Below are experts of layer 10 (counted from 0) of a mixture-of-experts language model. Rows are named router (the router's row for the expert), up (a neuron's input weights, with its number), down (a neuron's output weights, with its number) and show model dimensions 0-127. Each number is 200 + 40 x the weight over its row's rms, rounded and kept within 0 to 999.
After each expert's rows: a language model's description of what the expert responds to; "mostly gets" lists some tokens that are sent to it at least half of the time. This comes from a sample of Wikipedia text that the model never trained on.

# expert 30
router,170,185,174,202,168,291,205,137,213,234,261,208,159,186,243,205,204,176,215,183,228,127,250,150,257,208,182,216,269,266,159,162,203,241,195,264,123,199,214,231,185,202,226,146,177,147,174,161,203,178,263,179,156,191,175,103,222,149,261,274,205,142,192,139,152,211,173,210,261,174,265,204,234,172,239,245,98,238,213,182,241,188,148,245,275,225,176,160,183,199,202,208,263,182,301,231,196,216,192,163,176,193,197,169,228,138,145,153,264,187,232,187,244,213,225,216,273,233,169,226,163,183,193,215,192,195,184,232
up2,281,201,167,248,174,236,214,193,224,225,206,175,177,147,227,207,214,198,243,241,292,191,256,160,220,217,203,210,210,201,117,191,163,225,224,198,182,223,240,223,224,203,188,81,257,229,207,229,246,290,230,204,210,163,251,172,201,192,219,199,215,183,149,147,151,173,149,132,241,130,220,148,233,145,223,248,106,194,214,183,249,269,238,194,227,179,172,223,149,259,198,199,266,155,167,160,151,185,222,125,199,143,216,153,185,190,232,246,169,210,190,238,199,230,216,173,227,257,154,137,180,143,136,267,267,157,222,201
down2,209,177,171,259,216,123,243,176,206,271,179,183,231,244,153,167,224,218,265,150,225,234,189,221,124,184,220,191,221,192,200,204,187,230,222,297,214,235,211,144,143,205,180,217,127,119,184,223,212,152,190,206,194,173,199,178,135,220,195,144,158,211,189,189,185,122,266,250,196,197,204,215,183,248,273,232,199,214,175,190,158,155,290,153,171,197,242,129,232,144,206,203,167,250,189,185,159,242,113,221,240,180,172,280,285,255,155,131,184,237,257,139,165,196,194,221,173,168,259,189,162,265,216,207,175,233,155,199
It responds to: Final pieces completing person, group and institution nouns, such as act-or, recip-ient, schol-ar, team, group, government, president.
mostly gets: "resident", "ajor", " group", " man", " team", "overnment"

# expert 55
router,129,183,205,245,146,177,198,245,205,181,213,220,228,205,214,254,177,190,220,198,247,199,280,129,211,237,230,244,149,241,186,163,243,182,248,197,175,265,232,260,188,233,245,215,229,149,142,219,163,124,165,212,261,260,226,231,242,214,108,265,200,183,219,233,153,181,226,215,162,188,216,201,174,225,143,203,220,180,156,251,173,153,219,242,129,151,235,262,177,209,243,226,222,184,229,195,150,275,207,282,236,202,181,271,254,181,245,203,204,324,207,264,188,220,193,239,198,138,162,162,207,256,158,212,227,242,230,155
up2,108,214,212,148,204,171,170,146,211,133,192,199,197,126,150,160,233,179,206,182,162,174,263,213,189,234,199,142,253,155,188,235,228,213,240,147,197,229,143,198,121,194,213,238,188,243,199,139,237,171,190,191,186,226,230,210,148,203,267,207,238,182,197,162,158,174,165,178,235,119,181,242,247,191,193,199,189,181,233,165,252,113,211,201,192,232,173,181,126,244,218,263,199,210,132,224,221,194,219,243,213,131,184,288,201,239,249,332,210,262,143,205,248,160,129,282,159,173,200,189,219,207,235,213,209,261,229,189
down2,209,206,220,181,159,242,202,244,164,202,255,242,233,152,261,149,203,212,302,188,196,153,217,227,238,171,237,251,154,225,183,173,240,185,259,240,252,192,173,185,206,156,224,205,238,165,220,213,245,158,279,193,207,231,171,266,193,236,222,188,216,211,215,156,223,251,193,326,221,206,221,161,263,207,186,113,217,212,167,281,182,260,201,226,236,173,185,181,129,191,192,173,228,152,193,202,208,292,239,217,330,168,154,122,186,221,258,210,156,189,217,153,162,221,208,138,153,221,210,155,232,135,247,208,186,198,208,215
It responds to: Leading bytes of accented Central European letters in names, plus sentence-final periods, line breaks and = heading markers; e.g. Plíšková, Vilček.
mostly gets: " ==", " ===", " dec", " =", "|---|---|---|---"

# expert 25
router,171,169,266,206,233,230,248,257,168,154,140,202,233,272,216,208,180,185,213,199,201,201,255,163,187,204,189,224,167,217,135,217,224,217,193,207,192,227,112,245,245,257,175,209,132,234,133,203,124,138,285,185,233,191,150,221,251,246,181,138,195,187,203,264,188,211,236,268,176,194,189,268,227,304,176,243,260,203,149,248,152,173,224,279,211,161,232,253,178,149,263,134,168,222,199,186,217,276,163,197,194,210,159,192,201,183,161,201,136,229,213,219,138,212,199,204,196,192,175,151,189,268,232,220,102,181,170,184
up7,244,115,213,220,243,142,241,258,238,181,236,151,153,229,153,206,170,270,202,218,284,177,174,156,223,163,215,171,281,154,173,211,114,149,254,114,253,249,188,187,202,199,164,146,201,214,228,208,207,225,94,196,188,214,228,160,205,195,249,171,222,177,240,176,173,226,173,158,257,158,253,165,188,180,247,295,173,146,221,136,229,249,166,229,175,177,213,189,218,242,214,191,204,209,235,182,254,220,233,224,97,172,138,226,140,262,237,235,195,148,183,176,210,135,192,215,212,249,206,173,150,193,171,173,186,185,223,158
down7,194,193,242,209,205,192,220,153,225,192,113,116,184,162,181,159,201,198,284,265,220,143,219,224,239,227,141,237,190,198,181,189,250,184,195,209,187,243,191,235,215,180,232,232,180,148,211,180,198,196,198,189,150,180,232,185,154,209,194,288,192,311,202,197,107,177,218,214,149,135,223,172,204,270,174,208,260,168,234,237,239,182,201,189,226,178,214,256,208,184,328,220,163,254,242,181,222,272,157,200,192,164,228,116,176,167,204,197,225,109,266,160,250,190,179,175,99,240,167,146,210,204,194,201,165,191,168,154
It responds to: Prepositions and as, for, at, during after a verb or noun, plus name-initial As or Is; e.g. came as a loan, at Tulsa.
mostly gets: " at", " As", " during", " Is", " as", " And"

# expert 48
router,169,195,210,224,206,218,226,243,164,196,137,225,290,267,171,271,187,195,232,186,171,181,279,186,196,227,172,208,181,197,158,198,237,267,193,216,149,246,125,210,246,246,196,217,154,237,149,210,184,180,220,223,274,208,172,242,234,218,213,172,173,163,215,257,218,194,215,262,157,209,226,276,217,341,208,244,244,256,199,273,158,165,234,245,224,173,264,240,191,131,273,169,176,180,198,213,179,259,149,169,231,237,149,189,193,189,152,173,149,236,279,227,175,227,252,168,234,182,157,161,196,278,240,196,158,218,214,178
up7,233,133,170,135,200,196,217,169,243,165,219,204,180,141,204,224,198,104,118,149,218,195,214,259,168,200,204,129,210,174,255,253,196,197,182,169,188,168,163,237,249,208,299,191,314,152,223,188,247,218,212,198,188,171,288,141,191,222,271,188,178,235,111,231,163,184,200,173,232,167,167,192,151,186,199,155,166,181,230,177,197,207,210,110,182,152,135,166,215,287,201,208,241,118,208,168,225,216,187,202,149,173,263,190,161,216,277,260,220,148,195,206,199,160,166,217,168,174,194,288,173,196,209,186,216,164,203,180
down7,176,187,220,237,247,91,259,199,206,185,206,240,223,189,238,128,200,171,217,255,160,227,265,171,185,196,235,206,226,215,210,189,262,240,179,204,177,223,209,300,194,212,218,151,147,203,237,196,246,193,246,143,242,158,205,150,208,197,127,209,213,198,189,207,263,169,189,171,143,205,251,288,164,153,204,227,145,272,101,171,205,200,127,219,275,221,200,181,211,208,272,147,182,147,214,222,191,174,259,203,147,150,153,137,223,166,173,241,189,269,146,235,256,154,183,182,243,137,205,209,137,161,227,149,179,172,209,225
It responds to: Prepositions like in, on, during, between, from following a verb or noun, often starting dates or places, e.g. in 2016.
mostly gets: " during", " on", " in", " between", " after", "In"

# expert 21
router,239,173,251,143,176,256,229,192,242,190,109,164,178,271,173,239,251,202,267,238,184,184,228,233,257,218,188,153,189,179,125,169,270,241,194,262,210,188,244,176,150,207,153,169,150,175,191,193,171,186,108,183,211,182,229,257,187,202,198,112,232,217,185,204,219,146,179,201,198,278,211,279,200,194,109,196,174,106,121,211,210,196,188,196,224,178,134,194,168,160,180,176,195,199,213,161,218,193,196,249,177,207,172,223,136,146,204,168,168,182,212,338,167,261,197,195,160,203,240,234,188,210,189,136,200,192,203,265
up2,197,176,135,135,175,151,189,172,255,189,173,133,224,206,223,135,214,159,269,205,169,209,210,144,184,157,172,202,206,250,188,205,208,190,233,212,159,230,165,165,222,255,175,249,214,163,275,224,188,269,170,220,212,191,250,157,229,118,158,235,290,157,187,171,267,163,186,235,254,218,153,186,186,216,241,141,198,129,173,168,203,186,191,220,219,169,103,236,213,163,285,222,126,196,89,201,193,212,255,247,186,216,210,268,206,245,228,197,149,210,192,211,154,256,128,228,258,170,235,204,249,167,189,188,191,215,233,127
down2,259,220,229,191,157,225,153,197,209,162,187,171,196,192,126,171,174,191,168,250,162,204,146,279,183,186,253,134,224,186,142,164,230,154,231,224,214,125,284,193,201,168,172,219,154,215,191,256,183,136,161,255,215,158,199,257,171,138,104,150,225,259,205,197,200,189,212,365,215,225,215,238,134,227,172,223,203,218,205,218,227,231,174,178,156,174,208,190,213,207,137,209,227,201,182,138,217,200,217,230,215,241,149,196,143,177,169,243,190,208,218,225,277,166,124,200,134,237,212,200,143,211,138,217,206,175,231,273
It responds to: Symbols that precede numbers or compounds, such as opening parentheses, hyphens, en dashes, dollar signs, quotes and slashes, as in $100, 3–0.
mostly gets: " \"", "/", " (", " $", " −", "["

# expert 29
router,272,244,285,186,239,187,146,233,190,241,230,179,249,334,171,212,182,150,178,226,275,221,157,140,178,147,222,187,213,261,295,185,192,240,213,221,197,205,207,170,181,168,234,174,255,211,149,206,211,172,107,134,117,222,218,226,134,217,199,161,264,197,160,185,135,159,178,213,144,196,149,189,214,147,167,223,183,126,192,159,267,184,173,173,173,210,157,252,231,232,94,206,181,221,206,201,155,135,178,222,230,190,196,186,201,206,208,220,177,206,162,136,201,168,203,203,178,189,179,196,249,160,117,188,184,216,224,230
up0,269,166,230,165,146,161,158,182,176,210,213,172,265,177,198,193,263,176,157,275,207,245,116,161,267,151,234,171,222,200,222,229,214,178,289,189,208,126,188,165,212,196,159,223,238,161,210,255,221,205,120,203,208,150,268,168,175,152,161,207,201,246,169,177,133,232,134,192,197,138,111,233,169,212,245,189,201,246,183,204,236,136,236,194,146,223,147,193,235,185,133,272,171,186,171,199,207,176,179,270,173,126,244,208,145,176,284,183,213,136,184,191,179,159,183,234,226,166,220,205,220,242,173,117,213,165,206,244
down0,234,204,238,239,204,200,202,208,201,157,189,183,258,198,208,237,201,180,183,279,230,268,222,239,206,217,207,190,166,250,223,293,236,244,158,235,255,309,96,239,202,241,159,259,217,265,151,147,236,193,213,158,196,168,197,145,192,208,214,163,283,260,284,151,184,200,234,231,170,164,159,257,226,209,218,178,202,170,166,235,222,280,193,284,179,234,166,243,138,228,216,206,192,213,228,286,116,186,137,197,191,252,187,218,143,167,208,161,167,168,198,173,190,209,202,183,173,157,140,181,238,228,215,221,158,241,206,261
It responds to: Opening pieces of words beginning with p, n, sh or sp, as in p-oem, P-ope, sh-ow, sh-allow, app-roach, n-arcolepsy.
mostly gets: " P", " p", " sh", " sp", " Sp", " n"

# expert 38
router,118,197,228,196,221,215,215,233,190,193,157,199,291,234,143,267,204,182,214,179,154,196,259,174,189,230,236,234,195,212,159,217,269,245,167,229,192,256,174,208,242,233,176,243,126,230,139,201,167,180,205,194,229,204,190,238,218,206,204,156,169,183,221,253,237,216,254,255,169,212,203,261,217,361,161,266,230,202,164,258,177,170,206,246,213,202,240,230,173,150,228,175,171,224,228,238,156,259,168,182,244,216,159,192,174,184,145,202,160,190,342,214,165,220,210,168,194,179,144,170,158,285,233,196,147,189,151,208
up0,173,215,168,258,144,179,141,181,134,148,170,168,223,148,234,267,181,265,226,179,179,224,189,205,272,123,222,138,175,208,183,192,230,196,306,202,259,216,223,136,216,180,188,171,205,154,234,248,252,180,161,173,104,186,134,195,180,149,176,186,195,227,185,233,184,201,180,155,230,218,226,185,240,190,233,134,215,193,162,177,205,211,157,166,239,257,150,139,188,260,158,248,211,221,234,120,178,158,265,168,151,125,195,272,183,201,203,153,249,158,208,203,175,202,141,202,136,266,203,136,219,208,180,177,252,133,207,167
down0,213,240,223,242,189,205,279,189,213,187,155,235,241,241,212,238,156,233,224,212,209,254,169,232,194,191,242,237,281,186,172,112,216,130,174,238,211,181,194,178,266,113,181,216,146,194,146,196,210,168,167,223,152,201,200,209,190,250,201,202,287,286,267,180,199,178,218,222,213,186,283,183,207,170,147,159,180,191,107,167,162,129,176,156,112,262,209,246,188,220,150,267,204,223,228,176,196,190,208,146,228,158,178,186,136,189,186,215,184,119,292,166,222,173,220,200,269,214,188,232,166,253,241,227,194,124,216,188
It responds to: Commas, semicolons, and closing parenthesis or quote followed by a comma that separate clauses and list items, such as "Massachusetts, United States".
mostly gets: "),", "\",", ",", " including"

# expert 14
router,258,228,147,273,251,153,185,249,191,162,237,212,165,197,122,134,224,181,173,244,86,220,210,185,256,191,196,227,208,215,232,147,202,153,206,141,237,223,129,244,191,261,258,319,132,256,262,195,173,198,216,200,241,194,243,163,206,204,226,185,228,232,218,201,203,184,234,201,168,199,175,195,129,241,223,222,218,169,235,145,251,261,225,153,176,172,242,218,230,224,242,149,138,178,198,274,207,205,193,196,217,170,117,143,230,243,224,164,256,198,228,93,151,209,201,206,248,185,184,169,188,231,196,170,196,137,203,181
up2,290,217,181,125,185,140,195,205,237,201,196,169,160,162,229,114,202,155,154,145,223,244,144,199,262,189,143,217,185,159,240,203,209,78,193,135,220,270,248,201,197,226,253,173,186,143,299,210,178,171,203,202,193,239,202,136,182,200,261,186,225,252,118,205,173,129,178,208,211,181,187,184,201,203,198,230,224,203,240,196,242,275,190,165,187,130,240,142,248,261,147,178,150,203,203,210,236,134,176,198,186,210,185,224,160,217,260,236,270,219,173,203,155,221,191,242,211,201,211,225,174,171,209,191,272,136,251,144
down2,239,177,199,242,229,197,194,238,196,166,140,208,117,130,169,153,254,147,207,180,193,132,219,259,210,209,216,206,172,181,148,216,257,154,250,193,201,206,172,205,211,290,133,250,207,241,274,211,143,205,170,203,214,240,156,161,189,230,231,120,180,214,180,172,261,217,237,212,237,223,238,204,219,241,257,182,210,166,166,201,163,241,262,108,190,159,162,208,197,199,176,231,248,129,201,239,230,183,208,220,218,268,136,95,218,217,197,179,257,195,189,95,244,185,207,213,206,155,115,191,143,285,164,188,225,235,192,189
It responds to: Vowel pieces inside names and words, mostly e or a, in tables and sports lists, such as Mich-a-el, Port V-ale, And-e-an.
mostly gets: " Se", " Be", " Ge", " De", "ne", " 0"

# expert 11
router,230,273,198,234,234,201,190,215,199,204,272,172,146,147,277,84,171,250,148,144,215,128,165,219,253,210,192,214,211,201,209,242,192,151,206,164,173,232,192,134,163,207,233,105,222,214,165,174,166,238,235,245,226,244,226,200,207,174,219,152,209,264,220,217,205,190,168,204,198,256,171,222,198,177,173,276,200,229,187,123,166,204,198,233,195,215,220,103,211,184,187,251,220,138,278,107,185,245,208,164,182,137,180,272,101,232,196,167,170,243,155,186,240,193,205,222,220,225,189,178,206,172,229,162,222,209,270,270
up0,322,219,184,212,194,154,157,109,170,224,237,103,180,163,331,188,237,237,226,175,212,154,229,218,198,218,158,160,196,216,174,161,191,188,156,233,210,162,227,137,203,195,173,212,206,221,212,154,224,176,182,171,228,240,249,178,171,158,166,185,188,170,164,246,216,214,123,168,204,173,187,218,144,109,235,180,202,213,184,149,185,280,205,201,242,242,217,115,197,215,190,244,163,178,119,164,182,250,257,265,200,157,221,182,231,264,207,208,200,148,173,131,228,194,208,167,193,171,190,170,230,120,132,251,235,160,231,210
down0,189,124,146,197,241,236,191,225,241,223,173,125,258,169,182,144,181,164,230,64,289,209,197,226,209,185,183,206,143,166,223,188,187,212,229,140,274,218,298,160,237,199,230,233,216,175,199,242,195,257,163,201,252,222,176,254,246,186,236,182,172,191,193,228,212,257,194,161,185,253,223,248,262,198,160,197,179,163,248,207,153,129,243,222,249,156,253,223,263,177,257,239,181,185,170,207,155,182,233,140,215,218,154,204,153,261,178,198,169,176,135,204,222,312,191,174,142,196,221,205,169,181,159,144,192,203,193,162
It responds to: Opening pieces of words beginning with T or t, plus stems like gen, mon, fl, as in t-reaties, T-eam, mon-uments.
mostly gets: " T", " t", " gen", " mov", " Mon", " mon"

# expert 20
router,79,168,238,292,130,250,204,224,252,174,191,255,201,208,193,227,269,212,278,152,211,257,191,217,158,179,209,212,235,199,175,208,153,153,146,113,213,215,169,154,217,181,230,296,237,203,184,201,244,205,217,205,177,204,255,189,239,230,190,220,228,214,140,226,155,223,59,229,215,186,197,157,194,159,173,187,197,188,187,162,250,208,129,232,274,216,181,166,252,177,204,202,230,194,203,199,201,238,158,258,211,183,226,267,151,190,209,157,260,174,197,215,160,200,228,181,219,269,287,215,184,115,204,212,253,179,187,208
up7,172,214,262,212,140,183,183,200,203,278,208,223,140,222,201,222,198,159,266,227,212,182,171,233,228,177,208,185,159,172,211,251,239,153,222,135,140,164,230,148,190,202,198,232,236,225,228,131,215,293,229,185,206,217,181,181,147,193,229,237,200,238,168,163,229,203,189,193,153,185,241,229,184,167,198,137,160,221,227,205,168,192,184,187,221,179,118,185,308,201,154,169,153,292,315,207,240,251,248,200,172,168,155,215,176,187,209,136,125,204,128,151,226,176,134,142,188,169,194,227,281,143,201,115,177,149,190,169
down7,121,192,240,262,197,215,159,183,179,194,116,163,202,243,256,126,168,165,148,216,114,168,223,205,207,196,134,316,135,227,180,245,181,212,207,124,246,135,172,179,176,219,156,197,144,166,136,212,192,272,204,202,204,152,202,153,281,172,167,236,187,208,259,267,166,233,226,192,148,240,218,182,144,183,126,251,169,232,271,224,260,221,268,236,207,154,168,187,158,222,228,173,204,210,214,219,188,174,217,225,260,154,221,227,226,189,177,237,174,193,213,188,206,192,172,191,264,226,245,185,201,233,233,202,196,188,113,264
It responds to: Word-opening pieces like s, rel, eng, or and the conjunctions and, or, such as s-ave, rel-igious, eng-aged.
mostly gets: " s", " Mar", " man", " or", " Eng", " Or"

# expert 42
router,155,198,215,203,222,235,225,250,170,163,157,199,276,247,169,249,220,178,202,194,181,213,277,167,161,234,172,252,162,209,146,214,227,263,173,234,167,246,141,221,247,251,192,204,147,240,117,211,168,184,207,206,268,238,171,250,270,243,215,172,164,176,208,241,215,199,232,266,172,221,215,264,229,338,195,225,238,214,171,234,160,163,237,266,224,161,258,254,186,138,257,171,158,197,209,214,161,257,159,187,239,220,142,182,205,162,145,180,165,230,269,233,154,228,243,148,217,172,150,159,170,266,217,192,132,210,177,207
up7,205,167,210,185,223,175,156,162,243,234,254,172,133,194,256,199,177,210,259,182,253,216,145,244,203,142,217,103,236,223,200,203,184,151,227,143,254,149,228,203,149,181,222,204,224,130,231,193,236,248,207,212,146,168,250,171,141,191,202,243,278,229,189,155,122,185,180,124,223,150,193,101,215,132,157,155,176,227,261,164,256,240,152,118,180,181,149,172,234,213,182,266,231,209,180,147,194,181,247,218,157,188,214,230,226,184,259,267,269,167,187,222,230,186,184,242,184,223,258,238,224,136,182,197,237,190,256,214
down7,211,199,242,232,250,200,285,254,163,223,229,166,176,188,219,166,201,208,243,206,137,221,199,229,236,211,234,157,129,232,221,246,204,242,259,291,206,232,187,221,186,226,255,224,151,235,264,178,191,197,244,346,165,204,222,216,199,183,265,137,138,132,187,153,158,177,242,259,133,162,209,201,179,226,204,193,162,204,222,237,244,157,191,126,192,282,173,167,162,209,179,146,190,198,182,146,237,188,212,286,225,152,171,155,182,176,174,179,230,175,158,254,222,191,130,249,198,219,182,243,240,232,156,157,252,255,176,212
It responds to: Pipes, spaces, digits and percent signs inside statistics and results tables, plus a few word pieces after list commas or headings.
mostly gets: "  ", "\n ", " "

# expert 1
router,144,188,229,189,156,232,188,240,188,177,180,194,250,255,169,279,269,212,178,177,227,213,276,152,188,225,204,249,172,216,190,205,226,323,168,183,194,248,179,190,221,267,233,219,146,213,137,199,200,188,169,211,230,241,139,222,242,226,227,181,190,188,217,268,191,188,176,254,172,219,174,269,202,316,162,266,189,211,163,230,183,179,192,256,208,188,233,213,211,130,321,226,142,176,194,230,144,214,122,186,233,195,149,208,251,160,172,177,187,229,284,257,161,195,231,159,185,140,222,167,163,243,251,234,175,206,187,148
up2,204,203,260,153,253,207,232,171,197,200,147,281,123,156,151,145,187,221,132,240,198,175,138,202,229,201,183,206,290,262,317,246,183,219,212,140,227,186,162,235,174,175,212,186,228,167,211,185,190,275,209,236,250,233,226,205,193,226,236,137,283,184,222,167,131,227,151,139,242,175,151,188,199,195,144,195,252,155,255,193,262,228,178,178,242,236,193,176,249,238,199,223,276,236,167,225,251,206,199,121,184,211,232,153,190,273,199,210,217,224,209,212,217,244,134,220,213,183,241,197,175,174,128,204,226,164,281,208
down2,219,199,188,133,218,207,164,204,167,185,189,210,160,103,190,209,178,165,194,115,238,166,290,237,193,253,188,198,211,205,96,196,218,235,211,151,194,211,43,159,158,198,184,170,163,179,236,216,181,272,233,231,215,231,227,187,159,150,241,170,184,179,179,219,244,203,221,239,173,149,226,232,177,258,178,147,206,161,200,239,209,162,276,228,176,145,224,161,131,234,227,124,193,231,209,197,211,194,226,187,185,168,124,288,160,183,263,244,225,244,263,177,205,200,252,211,206,181,189,199,183,154,201,209,102,161,198,243
It responds to: Linking words between two parallel items, mostly and, also or, but, &, while, than, who, which; e.g. Greek and Latin, son and daughter.
mostly gets: " and", " &", " or", " but", " while", " than"

# expert 19
router,254,247,189,165,168,157,194,145,157,200,240,235,177,214,208,140,244,200,274,202,136,190,185,208,219,218,128,196,197,227,187,167,216,199,234,260,221,167,202,168,196,242,209,141,229,144,220,235,175,127,313,233,153,226,198,169,234,188,189,208,230,279,179,160,119,174,241,158,170,246,228,182,172,201,268,211,161,170,195,197,229,279,180,180,104,229,201,171,218,244,127,208,164,140,212,282,152,212,233,110,156,200,251,226,170,188,181,148,229,207,102,223,162,167,180,214,155,170,184,236,258,209,210,213,206,278,197,178
up2,287,213,232,183,167,126,194,218,217,247,213,177,178,188,143,195,152,218,195,275,184,232,173,184,245,195,190,196,190,232,296,149,189,72,280,226,219,249,233,204,145,205,201,233,223,161,204,216,209,248,190,166,111,223,249,165,216,178,197,203,268,292,185,223,205,153,123,187,262,182,163,231,225,211,230,153,184,196,239,289,193,209,198,194,216,173,213,200,277,209,112,131,234,178,143,249,207,197,149,216,225,148,160,187,184,284,191,212,279,241,191,178,160,203,161,238,230,206,182,237,197,175,230,188,200,196,200,143
down2,246,168,217,201,206,259,212,194,301,195,159,171,115,251,165,127,206,255,175,195,160,224,195,168,196,280,177,212,175,186,225,160,240,213,221,218,152,246,221,177,232,277,171,219,148,212,154,252,206,194,222,171,168,210,247,209,191,271,197,170,142,163,195,247,172,181,144,88,229,219,222,195,160,267,156,148,169,198,155,174,232,207,257,209,192,156,163,181,186,194,149,240,280,162,174,176,148,124,206,146,256,189,196,207,220,220,204,223,159,216,184,169,152,182,183,247,242,124,178,196,229,277,130,277,204,264,231,198
It responds to: Vowel-led stem pieces right after a first consonant or cluster in ordinary nouns; e.g. r-ail-way, sc-re-ening, Pl-ann-ing, val-ley.
mostly gets: " number", "iver", "ross", "orld", "osition", "ock"

# expert 9
router,277,229,278,179,217,227,149,160,172,158,231,261,180,239,215,226,236,161,193,207,131,182,190,257,197,189,195,219,240,204,183,276,146,195,157,177,179,199,174,201,191,187,232,185,191,176,211,236,250,106,222,209,137,182,240,212,228,205,199,196,231,277,166,192,195,210,220,174,138,203,211,178,125,96,209,186,210,155,175,175,216,189,159,137,190,223,250,185,200,243,301,177,204,224,130,165,189,142,226,256,153,217,150,183,192,149,150,234,143,158,114,211,185,200,185,201,130,157,156,244,214,228,205,256,295,122,214,141
up2,193,197,157,199,154,210,198,213,177,253,169,174,241,229,223,170,253,159,246,262,189,181,197,303,193,162,215,218,212,268,207,198,257,177,291,160,226,163,179,172,139,119,176,170,277,187,186,235,277,231,276,163,212,166,248,212,220,215,182,153,207,254,183,266,167,175,252,145,179,166,173,160,163,130,121,223,237,194,148,139,187,237,184,233,163,286,184,170,245,212,228,223,275,152,201,139,261,177,211,172,141,220,144,143,187,224,204,226,179,220,200,202,203,215,196,221,121,203,200,125,184,204,220,245,138,166,202,210
down2,146,268,190,253,275,240,234,161,124,256,164,208,186,213,171,207,218,193,198,206,179,164,177,245,121,190,177,173,196,162,145,227,234,225,238,234,206,248,183,271,230,229,227,216,210,186,234,234,180,183,245,266,264,190,202,192,177,166,201,190,252,213,239,151,239,231,250,191,164,189,189,248,251,235,266,202,243,228,180,265,130,219,218,190,67,177,182,226,279,206,120,198,213,175,188,149,203,146,179,189,250,212,157,163,180,253,216,97,259,211,182,162,191,180,189,167,209,192,198,174,149,306,191,194,217,135,152,221
It responds to: Short consonant pieces inside foreign personal and place names in sports tables and lists, such as Azarenka, Kaz, Bekhit, Italy.
mostly gets: " Gre", " Z", "az", " It", "z", " She"

# expert 63
router,149,193,165,182,183,208,203,198,208,198,189,147,237,220,205,246,157,204,141,200,154,215,219,196,172,193,196,279,168,215,148,184,179,270,192,199,180,239,146,201,226,200,155,192,148,195,169,237,152,156,166,251,229,253,151,160,271,237,178,125,222,154,131,255,153,215,192,240,145,203,231,260,279,267,192,172,256,258,82,157,210,218,218,236,184,198,258,247,163,175,271,141,169,140,216,224,172,253,219,183,225,216,161,226,130,198,153,221,191,234,194,168,187,166,290,147,228,150,188,166,204,212,299,204,134,202,208,198
up0,227,226,202,201,158,238,210,145,164,189,238,194,202,167,139,187,169,269,191,185,180,143,184,156,205,252,223,219,182,172,229,269,177,136,206,173,172,182,173,215,179,221,257,193,271,188,237,211,197,225,245,187,179,201,229,94,90,154,203,176,203,263,129,201,303,233,180,183,188,180,194,201,142,116,179,205,182,210,262,201,247,211,197,154,185,200,218,93,177,207,254,184,212,214,196,239,208,201,256,228,178,213,175,315,140,278,171,251,237,215,168,155,190,186,148,185,125,146,204,241,249,148,186,169,226,189,166,165
down0,204,288,165,212,221,234,238,251,206,185,184,197,316,192,139,128,126,203,166,207,209,176,176,167,188,242,231,208,214,158,193,223,190,218,218,203,179,229,199,280,225,127,188,249,214,157,211,231,131,239,183,216,240,258,213,125,143,174,212,242,127,277,178,212,279,166,187,289,114,191,229,194,156,162,256,121,163,204,159,193,161,191,220,169,243,274,252,168,199,198,257,156,153,194,194,195,216,188,198,162,186,141,194,237,188,223,164,233,140,212,205,183,181,188,246,258,177,247,198,230,162,263,181,192,275,212,183,178
It responds to: The word for and the piece or inside words, plus pro, our, ex, as in reporter, Florida, Sources.
mostly gets: " For", " for", " Min", " pro", "ex", " count"

# expert 57
router,137,200,233,191,225,209,230,234,186,188,146,204,290,234,146,263,204,174,211,187,167,192,266,173,189,226,229,238,203,219,155,222,265,258,172,226,189,249,178,206,237,240,172,242,129,231,142,202,180,185,213,195,237,213,181,236,224,206,217,166,169,181,216,256,237,215,244,257,166,213,203,264,222,379,172,269,233,217,173,247,178,161,224,250,227,195,234,239,176,147,238,186,170,198,219,230,163,263,169,184,252,214,151,189,176,182,141,194,154,198,329,206,165,219,218,169,195,181,146,167,157,276,239,193,146,188,168,215
up2,190,166,143,176,291,193,211,158,273,136,162,219,226,156,237,155,212,224,188,170,196,143,238,224,254,165,229,208,250,140,179,256,185,242,202,254,234,173,180,121,210,222,207,208,207,204,183,190,211,168,146,241,233,187,212,160,232,229,228,242,169,224,226,179,144,179,227,120,242,176,193,144,222,200,224,179,162,231,225,168,190,220,176,119,174,153,137,223,186,205,100,227,254,182,168,228,217,144,257,221,239,198,178,211,222,187,268,124,226,176,194,135,225,155,186,205,268,267,302,198,210,158,268,165,233,253,287,205
down2,159,188,243,198,231,176,179,189,240,249,195,150,266,233,170,194,182,237,160,229,159,194,255,206,217,158,219,155,197,215,204,170,205,195,269,180,124,213,183,275,232,163,203,134,189,119,279,200,233,251,186,179,211,176,176,236,217,222,203,219,233,153,168,206,200,234,210,273,259,208,164,228,144,239,148,177,311,199,250,167,230,152,215,222,286,165,261,248,244,172,246,157,201,236,184,156,220,167,222,133,159,222,165,136,151,237,175,213,201,214,274,224,163,226,185,167,252,231,154,200,120,119,151,128,173,173,215,158
It responds to: Commas following names, places and list items, plus clause words like when, by, including, as in Indiana, Maine.
mostly gets: "),", ",", "\",", " when"